{"n_layer": 20, "d_model": 192, "n_experts": 48, "experts_per_token": 4, "d_expert": 32, "d_shared_expert": 64, "activation": "geglu", "moe_layers": [0, 1, 2, 3, 4, 5, 6, 7, 8, 9, 10, 11, 12, 13, 14, 15, 16, 17, 18, 19], "router_score": "sigmoid", "normalize_top_k": true, "routed_scale": 1.0, "balance_loss": 0.00023, "balance_bias": true, "router_cosine_scale": 20.0, "init_std_router": 0.0201, "lr_router": 0.000594, "n_head": 6, "n_kv_head": 6, "head_dim": 32, "vocab_size": 16384, "norm": "rmsnorm", "norm_place": "pre", "norm_eps": 1e-05, "positions": "rope", "rope_base": 4350.0, "rope_fraction": 1.0, "qk_norm": false, "attn_scale": 0.177, "tie_embeddings": true, "parallel_block": false, "init": "trunc", "init_std_qkv": 0.0361, "init_std_o": 0.0361, "init_std_up": 0.0361, "init_std_down": 0.0, "optimizer": "adamw", "lr": 0.00218, "beta1": 0.9, "beta2": 0.95, "weight_decay": 0.16, "lr_head": 0.00734, "grad_clip": 0.5, "warmup_steps": 291, "schedule": "wsd", "decay_fraction": 1.0, "decay_shape": "linear", "final_lr_fraction": 0.02, "batch_tokens": 65536, "seq_len": 512, "doc_mask": false, "train_tokens": 280800000, "steps": 4285, "dataset": "wikipedia_en"}
Below are experts of layer 6 (counted from 0) of a mixture-of-experts language model. Rows are named router (the router's row for the expert), gate (a neuron's input weights, with its number), up (a neuron's input weights, with its number), down (a neuron's output weights, with its number) and show model dimensions 0-191. Each number is 128 + 32 x the weight over its row's rms, rounded and kept within 0 to 255.
Before each expert's rows: a language model's description of what the expert responds to; "raises" lists some tokens whose logits its average output raises strongly, later layers aside. This comes from a sample of Wikipedia text that the model never trained on.

# expert 32
Description: Inner digits of dates and scores in tables, like the 5 in 1955, and event verbs such as began, announced, attended.
raises: " film", "s", " album"
router [120  55 155 119  94 197 116 146 160 126 122 109 142 141  96 149 172 140 146 189 116 121 136  89 120  98 110 100 171 164 128  91 101 119 156 108 117 107 166 127 112 106 150 123 132 168 117 153 154 105 103 100 134 167 132  78  83 149 138 185 140 166 120 117 185 111 169 139 116 174 170 166 119  49 118 139 115 176 134 181 162 146 133 158 151  91 164 154 134 188 174 119 182 107 108 110 132 109 101 138 113 104 221 132 148 146 150 161 115 126 155 107  77  84 104 114 130 123 103 117 169 138 158 133 118 129 127 140  96 161 213 117 222 170 125 120 128 166 109 153 117 131  85 139 115 121 104  62 160 152 140 168 169 116 134 151 108 112 193 153 147 191 137 189 169 130 119 122 135 159  91 104  97 129 159 195  91 111 159  75 138 121 177 181 172  81  84 103 160 108 119  78]
gate1 [138 106 155  93 171 154 130 176 134 137 150  97 110 167 161 140 172 127  83  83 161 155 125 105 139  96 169 106  58 145 106 160 120 168 102 144  75  82 117 107 141 132 178 116 137  89  89 135 157 122 148 182 145 132 116 151 146 149 121  90 122 125 169 104 144 128 163 106 140 152  61 176 164 120  53 140 159  75 153 121 152 131 136 184 161 132 155 144 119  58 160 117 141  97 131  87 121  86  90 155 231  99 155 142 125 120 113 135  91  91  72 103 185 113  80 162 156 151 133 187 134 130 120  82 113 123 104  81 105 132 104 170 142 135 130 170 165 142 127 163 134 129 125 140 127 138 194  99  55 117 109 108 158  92  82 180 115  54 104 132 152 136 117  97  99 135  84  52 109  74 123 155 180 115  92 106 170 141 151  66 124 109 142 114  88 161 131 125 140 155 164 184]
up1 [132  90  98 182 133  98 109  71 116  82  76 144 136  95  98  84 154 130 146 117 103  73 123 123 142 169  84 168 139  99 135  92 165  60 134 118 175 133 114 146 137 143 138  79 157 146 136 142 115 140 124  93 130 140 153  98  95  91 114 175 115 118 125 161 105 104 110 106 154  99 182 123  70 160 153  91 106 178 147 155 120 110 119 109  77 166  96 156 126 194  53 116 122 107 193 140 133 162 172 144  57 163 142 131 136 137 140 113 130 156 144 127  87 118 136 116  95 127 116 120 147 141 126 158 165  99 134 167 110 113 125  84  63  89 142 132  57 144  83 111 123 185 140  87 100 114 111 143 185 192 188 173 151 143 133  86 123 194 174 123 108 229  93 152 146 120 176 189 117 185 148 144 103 141 166 137  92 112 117 175 130 155 104  83 160 146  85 100  95 115 136  82]
down1 [126 138 151 113  93 185 142 131  93 104 110 128  92 152 152 106 123 157 141 128 141 138 134  98 160 141 138 134 103  98  71 115 120 176 102  82 140 170 136  71 103 109 138 118 121 140 171 130 104  85 111 112 114 153 138  84 134 132 106 120 198 165  63 110 139 129 177 147 106  94 169 152  59 133 178 120 102 137  80 189 113 103 143 138 106 123 193 125 185 166 111 106 234 143 148 145 186 122 140 115 146 113 130 116 132 119 120  66  75 102 100 179 154  62 120 177 138 138 150  95 185 101 115 140 136 146 116 165 146 150 125 114 161 172  71 112 119 153 165 136 141 103 113 128  99 129 143  32 171 120 146 109 154  97 114 163 172   6 164  94 153 171 170 149 189 118 120 134 137 109 127 115 188 135 120 138 157 147 155  87 158 162 135 161 137 143 148 136 134 160 154  72]
gate2 [131 119  58 127 128  68 129  99 121 104 151 129 108  96  91  93 106 102 108 164 137 115  92 146  82 108  74 156 128 134 108  82 141  92 118  94 156 135 124 152  71 141  45 105  86 161 108  93 176 122 135 124 136 138 116 137 161 131 165 101 129 119 119  96 151  84 136  94 126 179 194 102 154 169 144  92 157  91 156 116 121 102 146 116 139 167 119 155 208 104 117 143 149 132 123  99  97 164 124 114 156  95 227 145 144  95 157 133 179 125 127 129 114 174 141 128  13 133 137 171  98 111 104 166 137  97 141 135 157 142 108 118 144 134  92 142 103 125  74 127 122  62 105  94 123 124 129 117 136 133  93 132 127 139  74 168 116 122 242 160 104 155 157 121 113 132 126  92 119 113 121 228 142 137  66 167  82 154  85 142 168  84 113 176  93 125 131 140  81  85 112 110]
up2 [121  93 136 103 118 199  62 160 163 124 113 134 117 139 132 186 146 157 136 109 137 162 115 147 154 143 205  98 153 105 102 165  89 102 166 111 105 186 122 155 128  79 171 178 147  84 133 178  87 108 186 131 116  93 119 118  68 181 114 168  93 136 111 104  95 194 136 177 144 108  76 124 101 162 117 133 115 166  83 148 104 144  95 161 167 103 107 132  93 152 142  82  99 128 170 145 117 112 104 105 124 138 107  73  93 131 126 100  61 143  97 133 144 106  87 129 166 151 153 113 144 117 145  95 123  95 106 122 107 123 150  88 143 168 129 122 197 159  94 117 190 158 147  96 129 175 120 186 162 144 162 132  97 138 162  79 121 154  54  78 111 117 140 156  82 109 166 106 168 141 173  55 116 147 171 151  92  80 133 133  69 169 182 118 167 143 151 149 139 170 159 172]
down2 [151 130 113  90 131 137 158 157 134 127 135 114 121 118 153 152  77 137 124 186 114 111 178 103  84 167  74  54  95 151 113 136 120 148 179 110 149 135 146 145 134 140 158 135 110  89 138 141 147 130 180 152  97 125 124 118 113 147 154 187 129 178 146 121 144 147 152 191 120 106 141 155 137 118 132  94 126 160 122  99 119 131 114 162  93 109 120 193 116  92 151 118 219 118  96 136  92  73 123 112  88  98 150 136  67 158 166 151 119 166 158 117 141 176 125 150 160 207 110 122 165 125 139 118 149  63 171 182  73 106  73 137 132 100 130 178 108  60 111 113 117 107  95 157 106 102 204 118 176 149 135  98 121 144 124 148 102 169 135  94 136  76  65 164  88 212 128 168 163 125  75 140 116 151 121  97 129 212 130  81 125 155 194 174 130 116 150 159 197 121 121 106]
gate3 [120 168 139  87 107 138 120 125  94 173 105 103 101 123 104  89 164 111 102  83 120 150 151 108 150 175 141  98 140 124 182  69  75  35 125 169 126 128  92 180 141 128 182 126 103  89 110 149 171 110 153 222 125 199 130 137  58 146 136 120 137 112 134 127 141 114 100  73  99  74 158 121 154 163 146 118  65 218 183 134 122 136 103 144  90 125 124 157 148 176 100 105  88 148 116  61 136 105 126 102 109 171 105 114 154 129 154 116 101  96 170 182 112  88 158 151 158 120 173 159 214 137 134 150 171 142 148 116 103 156 125  97 142 137 129 159 107  93 129 165  84 128 130  44 149 115 113 105 112 100 124 155 159 139 140  96  89 140 156 180  95 163 117 143 105 156 106 142 165 176  79 146  96 147 117 112  79 169 110 159 147 130 171 114  94  71 165 134 117 114 124 107]
up3 [168  91 126 156 128 116 155 136 117 115 144 166 147 135 153 147 141 133 181 181 177 151  75 131 135  89 127 177 112 162 117 158 187 166 152  82 117 144 120  94 113 154  61 132 148 133 152  82  42 119 149  81 151  92 164 124 139 161 113 133  86  92  88 154 101 145 183 143 140 175  82 123 105 135 144 146 193  68  78 135 139  76 186 102 176 130 104  45 116 101 144 143 171 103 138 190 122 146 169 134 169 109 136 137 117 114 133 109 119 169 103 112 152 144 145  76  92  95 124 101  90 139 136 103 128 101  82 141 161 104 134 169  87 121 132  99 137 149 171 102 163 150 146 229 102 145 146 128 138 152 127  70  87 140 155 176 173 114 110  88 184 116 147 179 131 121 121 118  80  94 139 111 119 127 142 140 185  47 125 129  99 105 134 144 146 201  77 109  97 110 118 145]
down3 [114 109 104 150 114 181 121 171 144 161 136 134 107 111 106 129 125 105 144 120 157 106 126 147 167  86 141 121 136 131  90 159 130 162 150 154 153  83 129 104 136 104 137 101 148 149  57 128 157  90 135  98 131 146 113 140 179  84 115  96 176  77  84 175 140 138 156 115 111 120 161 178 162 159 136 153 110 120 145 151 131 147 122  99 148 180 169 127 207 133 196  79 158  98 112 129 111 110 139 104 130  78 116 222 100 147 106 158 133 167 171 157 150 169 133  71 167  90  81 120 152 148 135 120 151 170  49  85 117 194 154 133 120 181 159 117 169  71 126 177 160 100  75 119  84  88 116  99 121 142 111  72 193 161 129 165 164 124 179 117 151 143 142 111 111  81 168  71 135 185 112 113  62 164  99 154  99 126 121 101 167  80 107 115 206 146 161 132 119 101 118 101]
gate4 [155 147 110 100  85  91  58 180  73 100 179 148 147 122 156 145 113 157 189 103 144 111 113 120  86 182 146 135 111 141 131 104 162 115 170 111 130 119  84 151 106  63 151  44 107 153 114 122 135 120 144 131 118 101 151  61 119 131 177  77 141 105 154 135 102 137 130  49 110 141 165 129 130 191 153 116 138 202 159 135  82  76 148  84 110  99 135 108 143 165 143  64 112 152  98 126 122  46 138 128  86 144 131 141 144 117 156 155 173 100 166 143 133  73 112 107 123  93 112 159 121 139 122 134 168 130  79  77 100 143 114 146 166  86  85 121 100 166 130 117 185 104  92  94 164  96 116  87 119 133 121  76 133 118 132 125 125  88 196 160 160 126 143 125  65 163 159 124 155 144 117 166  74 131 164 114 121 146 162 128 207 123 126  91  97 146 166 118 114  34 111 137]
up4 [102 128 111 111  71  65 101 131  93  76 118 134 163 128  97 174 117 168  92 173 139 176 113 157 125 182 153 141 183 170 143 133 167 191 124 127  93 181 106 116 124 117 151 130 117 130 160 102 148 105 133 162 159 104  97  65 121 112 144 102  72 106 120 106 100 107 123 122 137 113 123 152  96 160  50 163 147 152 157 154  88 112 167 149  98  76  85  69 122 129 195  99  90 177 106  78  79 155 136 133  96 178 177 127  98 105 113 159 143  79 178 152 126 116 136 111 155 129 107 129 102 107 128  87 158 159 138  89 150 127 112 156 135 111 143  69  97 115 141  97 141  68 124 106 160 148 130  69 114 134 123 115  61 100 115  75  89 124 175 151  85 120 132 169  71 119 159 144  84 175  86 132  75  88 181  92 146 132 148  88 132 132  98  29 134  87 123 101 141  89 133 104]
down4 [113 122 112 111 169 189  73  90 174 161  93 147 135  87  80 181 112  93 114 137 137 181 117 163 133  93 107 152 162 137 155 126 137 139 174 112 144 150  47 116 157 128  92 154  95 161 114  97  98 108  71 159 145 135 103 146 114 101 155 128  83 105 125  98 150 205 128 103 104 133 133 121  86 110 137 107 164  73 101 200 130  58 153  92 159 130 106 116 118 136 137 130  99 114 147 105 134 124 153 137 153  60 133 105  32 163 132 158  97 134 134 102 163 116 121  97 107 152 130 117 110  88 132  89 161 167 152  93 125 128 132  73 115 137 127 155 201 117  99 116 139 104 167 147 155 116 106 127  76 182 126 131 106 105 123 127 141 133  95 140  93 152  52 169  82 178 207 151 157 102  87 137 144  66  94 104 192  94 105  91 104 147  49 138 152 163  81 139 147 101  96  98]
gate5 [120 128  83 148 120 132 153 100 138  77 139  65 126 141 163 104 153 160 216  85 142  88 153  82 181 102  36 147 168 119 189 145 120 133 187  66 159 117  79 156 136  72  81 113  93 115 151 164  97  93 116  81 127 127 134 133 160  80 116 143  53 155 156  92 116 125 116 132 189 125 128  97 122 129 177 151 155 111 125  45 111 115 145  84 167 151  78 150 133 155 151 112 113 140 124 114 124 114 152 141 105 126 157 161  85 152 130 165 178 136 104 134 145 133 179 144  76 132 129 111  94 134 156  56  98 154  94 152  40 185 183 108 130  91 149  83 118  89 142  90 116 161 125 162 144 141 119 175 126 122 134 135 158 109 174 127 150 111 142 141 133 159  98 122 152 123 198 148 108 127 181 134 192 147 174 177 124  97 130 145 122 157 175 121 121 120  81 116 131 113 141 168]
up5 [125 127  93 196 113 110 174 116 140  56 152  91 172 130 133 143 117 171 211  93 113  92 111  99 193 122  60 103 136 110 158 123 141 164 136  89 163 137 103  88 163  65  22 170 126 105 187 130  92 155  95  69 130 133 101 171 125  94 123 135  86 145 113 116  97 126 133 115 173 129 115 127 128 135 115 144 156 138  99  69  74 100 158 116 160 137 158 132 137 142 195 107 123 138 112 103  65  97 139 123 120 122 178 121  95 150 139 164 150 136 195 140 120 120 139 170 123 139 134 119 101 111 191  44  85 101 139 157  80 150 140 146 144  89 155  35 119  88 181 122 102 146 136 142 116 121 135 177 132 121 149 122 173 130 161 153  97  98 122 171 138 142  59 118 136 145 116 125 111 144 176 143 144 147 181 149 164 124 136 141 124 124 147  49 173 127 118 128 157 121 147 179]
down5 [201 142  49 128 122 100 119 114 151 163 107 179 125 142 145 103 116 127 114 139 143 149 101 162 149 110 126 109 172 121 142 134 133 124  80  83  93 103 149 102 168 130 106 113 160 150 198 136 152 148 163 160 140 117 114 102 150 123 110  84 147 127 163  88 130 101 153 128 103 147 161 155  80 156  77 111 123 129 112 131 119  90 137  87  87 115  81 168 191 115  63 156  72 112 118 166 180 141  91 185 150 197  99 146 136 123 115 128  79 112  89 120 160 139 127 139  91 133 177 146 113  86 176 180  86 119  99 142 131 132 118  95 167  64  90  94 111 126 139 187 142 199 113 105 131 169 101 124 106 146 127 116 133  76 147 146 140  70 119 128 133 131 160  54  92 124 155  13 137 117 137 109 164 131 151 102 177 129 144 157 125 106 112  83 157 113 181 143 178  82 153 215]
gate6 [187 102  95  95 117 118 127 161 139 108  93 135  99 116 182 153 141 113 159 113 145 117 147  91 164 132  80  51 114 126 149 140  76 130 136  96 168 157 132 123 119 194  37 173 145 175 146  69 116 122 146 153 132 117 114 106  78 169 104 203  37 135 175 116 146 144  86  89 100 134 119  92 197 133  91 118 143 124  93  95 121 136 134  76  74 107 132 120 110 113 130 105 128 161 126 116 141  85 100 160 113 146 190 122  77 147 127 153 179 115 131 108  89 129 116 112 162 147 172 172  79 126  98 123 126 200 148 139 175 123  94 106 165 147 106 155 126  68 118 131 143 138  85 108  88 128 149 175 149  92 175 143 101 169 139  92 151 126 110 166 113 144 168  90  98 165 115 118  99 131  82 183  77 160 146 131 125  78 112 150 136 161 175 209 154 118 127 115 142 107 130 199]
up6 [115 121  85 132  93 142 100 111 137 124 144  94 101 101 139 114 131 144 171 183  90 119 141 112  93 137 132 126 141  82 100 150 105 105 148 115 188 160 100  93 137 174 131 114  94 115  90  97  91 195 162 154  30 160 146  99 143 157 149 181 110 115  93 190 119 156 145  73 120 136 178  76 119  71 137 105 149 108 119 154 121  92 165   0 155 111 160 102 128  93 155 134 157 112 184 159 135 165 151 129 114  99 144 106 118 126 143 108 105 173 124 129 105 163  95  74  53  97 125  96 127 124 152 151 127 199  82 129 127 173 131 153 109 103 120 157  93 148 174 151 174 129 135 157 147 167  83 153 162 119 184 141 112 163 180  96 134 160 143 139 134 149 154 154  90  60 163 153 141  70 138 122 138 120  69  92 180 134 159 154 160 168 110  77 129 137 142 122  92 143 168 160]
down6 [166 171  98 161 129  77  34 144 123 145 216 139  85 139 150  78 144 164  66 125 133 131  84 148 105 117 148 104 119 109 112 136 145 107 128 108 136 161 103  86 157  64 165  99 156 133 104 128 153 119 104 134  85 165 114 106 118  85 159 196 164 167 128 121 127  94 108  71  77 153 150 144 102 135 162 163  96 188 122 190 135 143 155 103  98  85  85 148  95 136  88 116 154 164 121 114 182 110 181  97  76  74 128 115 148 127 153  62 125 141 175 158  51 139  94  85 124 127 151 156 165 169 101 130  78 143  79 155 117 102 140 119 124 141 150 110 127 117  81 112  86 114 128 121 123 107  76  96 129 139 120  94 102 131 162 102 139 138 175  70 131 150 155 184 135 172 123  92 152 145 180 112  81 144  47 144 119 166 144 110 146 157 142 136 154 124 109 100 156 143  79 190]
gate7 [193 153 128  40  98 135  89 111 113 111 106  98 119  60 142 127 150 148 116  94 141 114  76 103 160  84 122 140  95 145 124  70 113 211 145 122  94  69  98  86 134 140  90 180 153 174 106 174  96 127  68 158 152 185 147 139 118 113 155 152 125 162 145 112 177 115 144 140 141  78  97 174 164  79  98 137 118 155 112 169 135 120 157 113 148 195  94 124 148 153 144 140 111 160  96 192 151 116 139 146 165 181 115  97 152 120 122 173 143  80 104 167 144 158 167 199 116 147 169  96 103 151 122 134 134 107 131 123  69  67 128  85  91 111 121  94 181 169 159  89 125 118  57 126 128  93 146 103 110 139  68 140  32 145  97 143 169  68 162 162 119 126 151 138 119 168 122 137 117 114  91 132 173 128 101 130 130  96 167 108 141 111 165 124 128 107 175 112 175 131 143 126]
up7 [119 186 139 200 122  92 163 124 188  99 187 178 132 119 127 139 134 199 122 139 141 112 131 129  84  75 116 135 147 171 117 173 137  82 130 156 100 207 164 112 119 100 100 140  93 164 118 149 180 152 141 117 127 115 108 168 201 135 118  70 138 125  91 139  85 116 113 156 129 212 133  96 140 119 100 174  96   5 171 122 154 112 133  86 145 125 154 142 159 152 115 161 105 159 122 132  81 134 105 150 112  78 136 103 114 160 158 173 111 110 180 153 108 137 128 124 179  99 127  90 148 101 177 178  98 134  90 104 131 101 139 170 154 164 187 137 157  69  85 153  90 146 137 149 102 120 100 121 129 135 118 108 219  88  99 149  68 102 138 120 119 142  76  90  92 124 174 113 132 140 138 150  54 125 125 117 126 137 130 128 128 118 125 163 125 137 116 117 110 119  78 186]
down7 [ 80 113  69 174 131 119 126 104 137 130 164 113 153  92 137 149 167  82  98 123 137 128  95 116 105 124  64 151  99 161  70  85 125 164 145 129  76 152 149 140 141 123  99  85  97  69  74 128 157  59  98 173 107 112 167 113  88 119 151 158 173 134  79 166 132 125 101  94 169  92 101 174 132 146 139 162  99 138 130  88 103 110  87 155 108 164 118 167 125  93 154 120 176 119  52 140 157 132  96 138 137 140 145 142 202 105 123 110  95 127 112 160 171 148 135 122 131 203 130 156 106 153 136  83 133  88  96 182  94 161 102  75 139 142 104 135 158  97  89 138  77 137 124 138  91 132 129  84 145 124 112  84 107  76 115 139 137 103 140  66 128 124  68  86 200 148  76 139 126 110 108 119  90  57  83 113 149 160  77  75  63 149 130 161 110 147 152  89 113 108 183 180]
gate8 [127 138  95 159 143 158 117  89 132 140 107 154 106 102  74 137  81  92 155 112 125 116 100 190 166  69 146 160 180 111 144  73 202 148 122 110  96 123  25  81  83 100 159  48  82 131 148 133 144 145 125 159 151 133 126 103 157 119 158 104 148 118 114 114 126 140 101 102  92 145 140 159 159 123 100 154 168 107 139 131 103  64 214 128  84 100  70  75 117 134 133 143 121 136 144  56 174 112 175  46 115 160 111 162 158 119  83 149 152 103 163 147 101 163 148  99  41 104  68 133 145 135  90 105 102 148  99 130 126  94 154 142 151 108 109  86 103 114 137 127 100 124 164 130 143 125 177 114 150 146 133 160  89 117  89 140 110 111  94 177 115 147 119 166 102  89 123 155 159 168 103 116  99 136  90 130 147 119 136 154 195 165  66 147 146 114 108  76 143 127  68  97]
up8 [ 90 119 154 134 154 136 192 124 186 138  67 113  89 102 112 170 106  85 114 125  84  85 116 157 193  93 171 116 156  95 124  98 123 121 136 151 127 152 134 122  76 127 131 118 165  97  92 146 161  76 156 139 163 104 150 160 163  96 111 103 125  63  95 122 126 114 148 146 120 106 180 146 152  85 121 100 176 109 140 112 112  80  95  98  80  88 145 132 123 106 231 166 123 149 112 114 200 158  84 129 119 144  97 150 135 168 152 100 104 129 197 118 150 146 203 130  89 125 149  99 143 131 154 169 112 100  65  55 181 119 153 123 163 116 131 129 192 163 165 149 139 116 163 154 142 122 134 161 124 123 182 139 160 121 174 147  89 117 143 112 110 101  99 165 131 106 176 211 134 163 103  50 115 137 140 112 109 128 135 123 125 189  99 158 103  93 104 115 116  90  80  64]
down8 [124  98 144  48 112 127 143 100 134 131 131  60 102  70 113 122 103 136 124 198 139 160  98 105 171 134  99 137 115 119 172 134 163 117 103 143 158 166 127 135 133 101 212 109 149 120 137 168  79 204  61 137 141 133 126 149 145 131 150 191 107 157 146  92  70 138 161 159 114 146 105 133 112 119 177  77 126 136 100 164 143 136 140 128  92 126  90 136  87 115 124  66 151  84  87 145 115 156 132 145 144 108  99 126  50  70 149 103 137 159 112 113  77 129 137 154 104 171 120 142 186 158 106 106  95 137 137 123 116 140 134  25 101 117 129 175  93 116 165  79 121 147 166 114 134 151 112  80  96 152 123 129 134  81 100 188 157 102 110 115 146 116  72 205 171 137  95 101 101 107 128 161 156  63 117  61 151 130 130 160 149 147  71 169 110 152 191 141 110 170 124  99]
gate9 [149 121  62 119 160 125 114 114 154  63 160 155 155  74 163 108 148 168 149  27 190 131  77 105  70 102  76 171 120 147 116 122 159 129 168  66 156  97  81  98  93 134 153  79 119 161 120 134 146 100 114  73 149 149 194 144 122 108 112 134  97 118 160 135 121 138 209 107 137 162 144 134  98 137 116  97 146 162  72 105 144 125 160 102 151 120 112 157 218 149 114  91 110 163 148 137  94 162 129 125 121 140 185 187 142 118 115 119  90 154 114 110 126 109 114 151  71 123 103 198  88 195 119 102  99  99 104 142  82 109 164  75 109 111 107 172  88 162 134  96 129 179 101 128 132 124 151 132  82 189 146 138 149 171 117 128 149 117 125 179 118 157  48 123  85 182 123 106 158 139 123 112 115 146 125 148  95 126  92 137 141 116 157 148 145 147  91 165  87  91 109 163]
up9 [132 143 184 196  94 121 124 142 183 168  60 123  74 190 123 149 132 128 122 113 177 161 136 123 187 155 150 135  85 180 163 112  58 174 104 118 100 106 175 124 126 166  93 162 117 151 155 105 151 154 144 141 158 182 123 134 135 135 162 112 141 128 172 119 105 164  96 104 185  74  84 112 141 149 149 169 130  94 172 146 109 129 105 133 113 106 107  91  95 156 123 132 165 127  58 141 199 109  72  98 154 102  66 125 101  85 173 111 120 116 148 130 140  80 146  99 169 122 149  56 129 103 184 114 129 151 149  75 147 174 115 118 124 200 106 104 213 150 146 130 106 111 123 115 106 113 154  89 140  95  79 162  62 112 176 100 119  90 144 112  81  91  98 124 142  93 108  80 110 172 127 133 185 160  79 134 154 108 107 139 163 152 132 121 143 128 105 122 140 166 114 172]
down9 [129 147 158 133 128 146 114 135 162 137  80 104 175 149 121 112 133 157 111 129 176 147 221 118 102 131 122  78 161  43 127 116 183 134 106 201 159 139 153 141 137 148  87 126 107 105 161 124 149 157 150  82 136 139 138 165 144  50 113 113 108 117 139 168 146  59 131 109 121 145 134 168  87  82 137 137 170 177 136 129 153 128 113 126  55 134 124 139  86  88 127 128 105  84 189 204 198 106 165 105 122 142 117 141 138 152 110 117 138 108 182  89 168 130 113 153  86  92 119 181  77 127 154  86 160  95 111 133 128 170 140 157 107 171  76  82 154 129 127 146 112 136 131  97 123 121 105 156 196 100 185 103 134 131 102  58 106 105 171 133 105 120 146 200 124  92 149 133  96  99 196  75 134 162 111 103 117  77  96 144 122  87 116 108 154  89  94  99 125 167 170 179]
gate10 [133 104 156 130 127 155 155 172 134 188 137 113 115 116 149 155 200  75 145 135 132  92 127 174  65 114 119 172 124 125 107 137 113 125 139 140 133 165 122  82 113 111 106 133 172  87 162  88 153 169 112 164 164 103 127 171 168 155 137 140  75 118  89  91 180 106 156 155 115  79 160 134 127 115 118  61 140 141 162 142 143  20 159 107 150 103 139 156 169 120 117  84 150 201 159 131 178 113  69 106 158 158  98 153  80 121 138 119 125  88  99 164 110  96 146 149  54  65 111  68 168  94 182 112  84 137 134  48 167 152 165 139 179 153  95 187 168 136 178 124 115 139 129 152 163  91 123 170  95 103 172 149 160 106  94 130 137 136  87 149  47 153 138 171 125 153 129 146 134 134 124 132 118 204 130 121 153  96 147 123 119 153 130 164 116  88 114 124 167 118 128 118]
up10 [189 151 106 120 169 101 109 111 144 102  86 161 122 119  98 101 111 134 136 155 115 129 108  81 173 141 155  78  86 131 131 166 114  82 128  78  69  75 120 135 116 150 141 128  61 182 158 181  95  77 170 120 112 165 138 121 119 137 141 128 175 183 191 139 114 170 118  96 174  96 126 128 103 128 165 181  86 102 140 139 136 174 100 177 120 134 117 116  78 141  91 155 147 148  88 173 116 167 197 148 171 103 111 105 134 126 117 180 141 143 105 127 123 158 121  93 193 141  89 192 146 170 117 177 148  88 143 205  72 139 100 109  80 106 144 111  99  96  80 135 141 111  76 165  78 166 133  87 100 151  61 133  71 120 138 122 131  96 192 127 172 105 141 144 192  93 139 105 137 109  88 114 122  81  78 152 113 128  80 102 121 140 145  98 106 170 160 123  83 127 134 124]
down10 [114  73 136  76  99 110 130 185 118 173 115 148 125 180 136 136 133 120 130 129 116 182  90 175 134 107 130 118 153 148  84 143 140 121 186 133 153 128 162  52  99 126 115 150  60 155 127 148 139 110 124  91 193 131 156 166 139  77 107 174 105 128 155 142 161 111 120 155 105 127 112 141 157 183 119 161 122 176 163 117 110  98 140 119 158  99 180 100 136 149 121 125 128 158 157 182 151 132 160 109 120 102 104 137 187 155 146  22  89 125  94 131 136 169 195  91 144 137 161 172 142 141 136 114 172 133 130  99  73 101 107 184 157 107 114 101  97 131  74 131 118 115  92 161 137 113 143 125 103 156 163 202 147 100 155 108 160 168 138  96  89 148 180 139 112 133 145 129 235 133 102 144 101 140  84 186  88 129  82 111 119 155 112  98  90 190 136 131 184  40 136 121]
gate11 [129 144 147 147 161 139 131 167 105 124 126 177 105 130 159 134 153  95 107 133 137 135 157 110 105 185 108 100 108 117  93 134 152 150 144 133 147 102 154  44  80  84 145 106 127 162  62  90 141 134 135 143 130 142 118 106 148 156 175 127 160 113 126 141  92 101 162 152 117 143  89  89  79 122 187 148 102 120 101 133 134 145 103 149 158 119 141 119 192 152 171  79 121 116  71  85 182 127 123 161 176 142  82 148 213  98 138  74 126 141  99 114  52  72  85  56 182 117 145 109 113 115 142 139 111 130 148  58 156 161 131  94 124 145 159 145 126 164 151 213 109 106 101 160 104 160 140  31 138 122 147 212  86 146 183  91 140 112 114 131 149 114 145  73 148 142 113 137 190 112  78 186  88 104 122 151 135 117 128  87 122 100 106  91 117 105 120 185 106 127  95  96]
up11 [117 125 172 183 133 161 139 132 149 105 146 115 157 163 145 130 107 139  98 183  94 135 141  66 107 180 155  92 124  84 103 170 108 156 114 166 122 116 139 108 101  95 125 163 148  97 100 114 156 160 146 117  73  78  91 118 193 113 142  88 182 140 127 168 161  94 109 133 123 155 139 124  92  66 131 146  54 118 137 155 147 137  99 157 169 146 202 163 135  95 155 140 222  75 157  71 144 125 109 131 124  71 128  63 161 132 185 148 117 118 113  79  89 125  94  86 155 170 112 158  98 101  96 156 117 120 137 146 176 176 134 145 149 117  93  81 144 135 135 200 109 111 151 138  97 163 132  67 164 137 157 118  86 179 145 178 130 115 138 107 162 144 116 110 154  76 114 124 125  99 161 144 180 107 101 148 141 116 141  59  74 113 117  82  81  94 198 153 154 123 159  89]
down11 [131 161 134  92 125  89 106 144  91 142 132 103  82  92 159 133  64 176 134 114  94 100  88 107 129 162 166 102  95 122 116  97  80 151 151  85 115 120 186 145  68 140 117 148  86 171 115 102 115 109 110 125 112 149 103  56 153 123  99 175 162 172 118 141  94  76  61 216  73 181 163 123 156  59 112 165 142 118 120 165 127  99 111 125 131 110 196 139 120 126 146  74 114 165 121 170 123 146 127  74 121 111  90 158 150 188 129  75 141 129 134 140 146 129 151 111 131 122 152 110 120 148 154 175 109 110 151 144 130 125 110  64 107 168 143 134 132 127 120 127  98 150 183 155 107 168 115  69 119 139 150 173 145 157 118 129 199  73  85  68 119 126 182 113 184 103 126 186 117 140  79 136 115  93 158 130 169 142 158 139 124 181 114 174  98  95 131  51 154  61 107 127]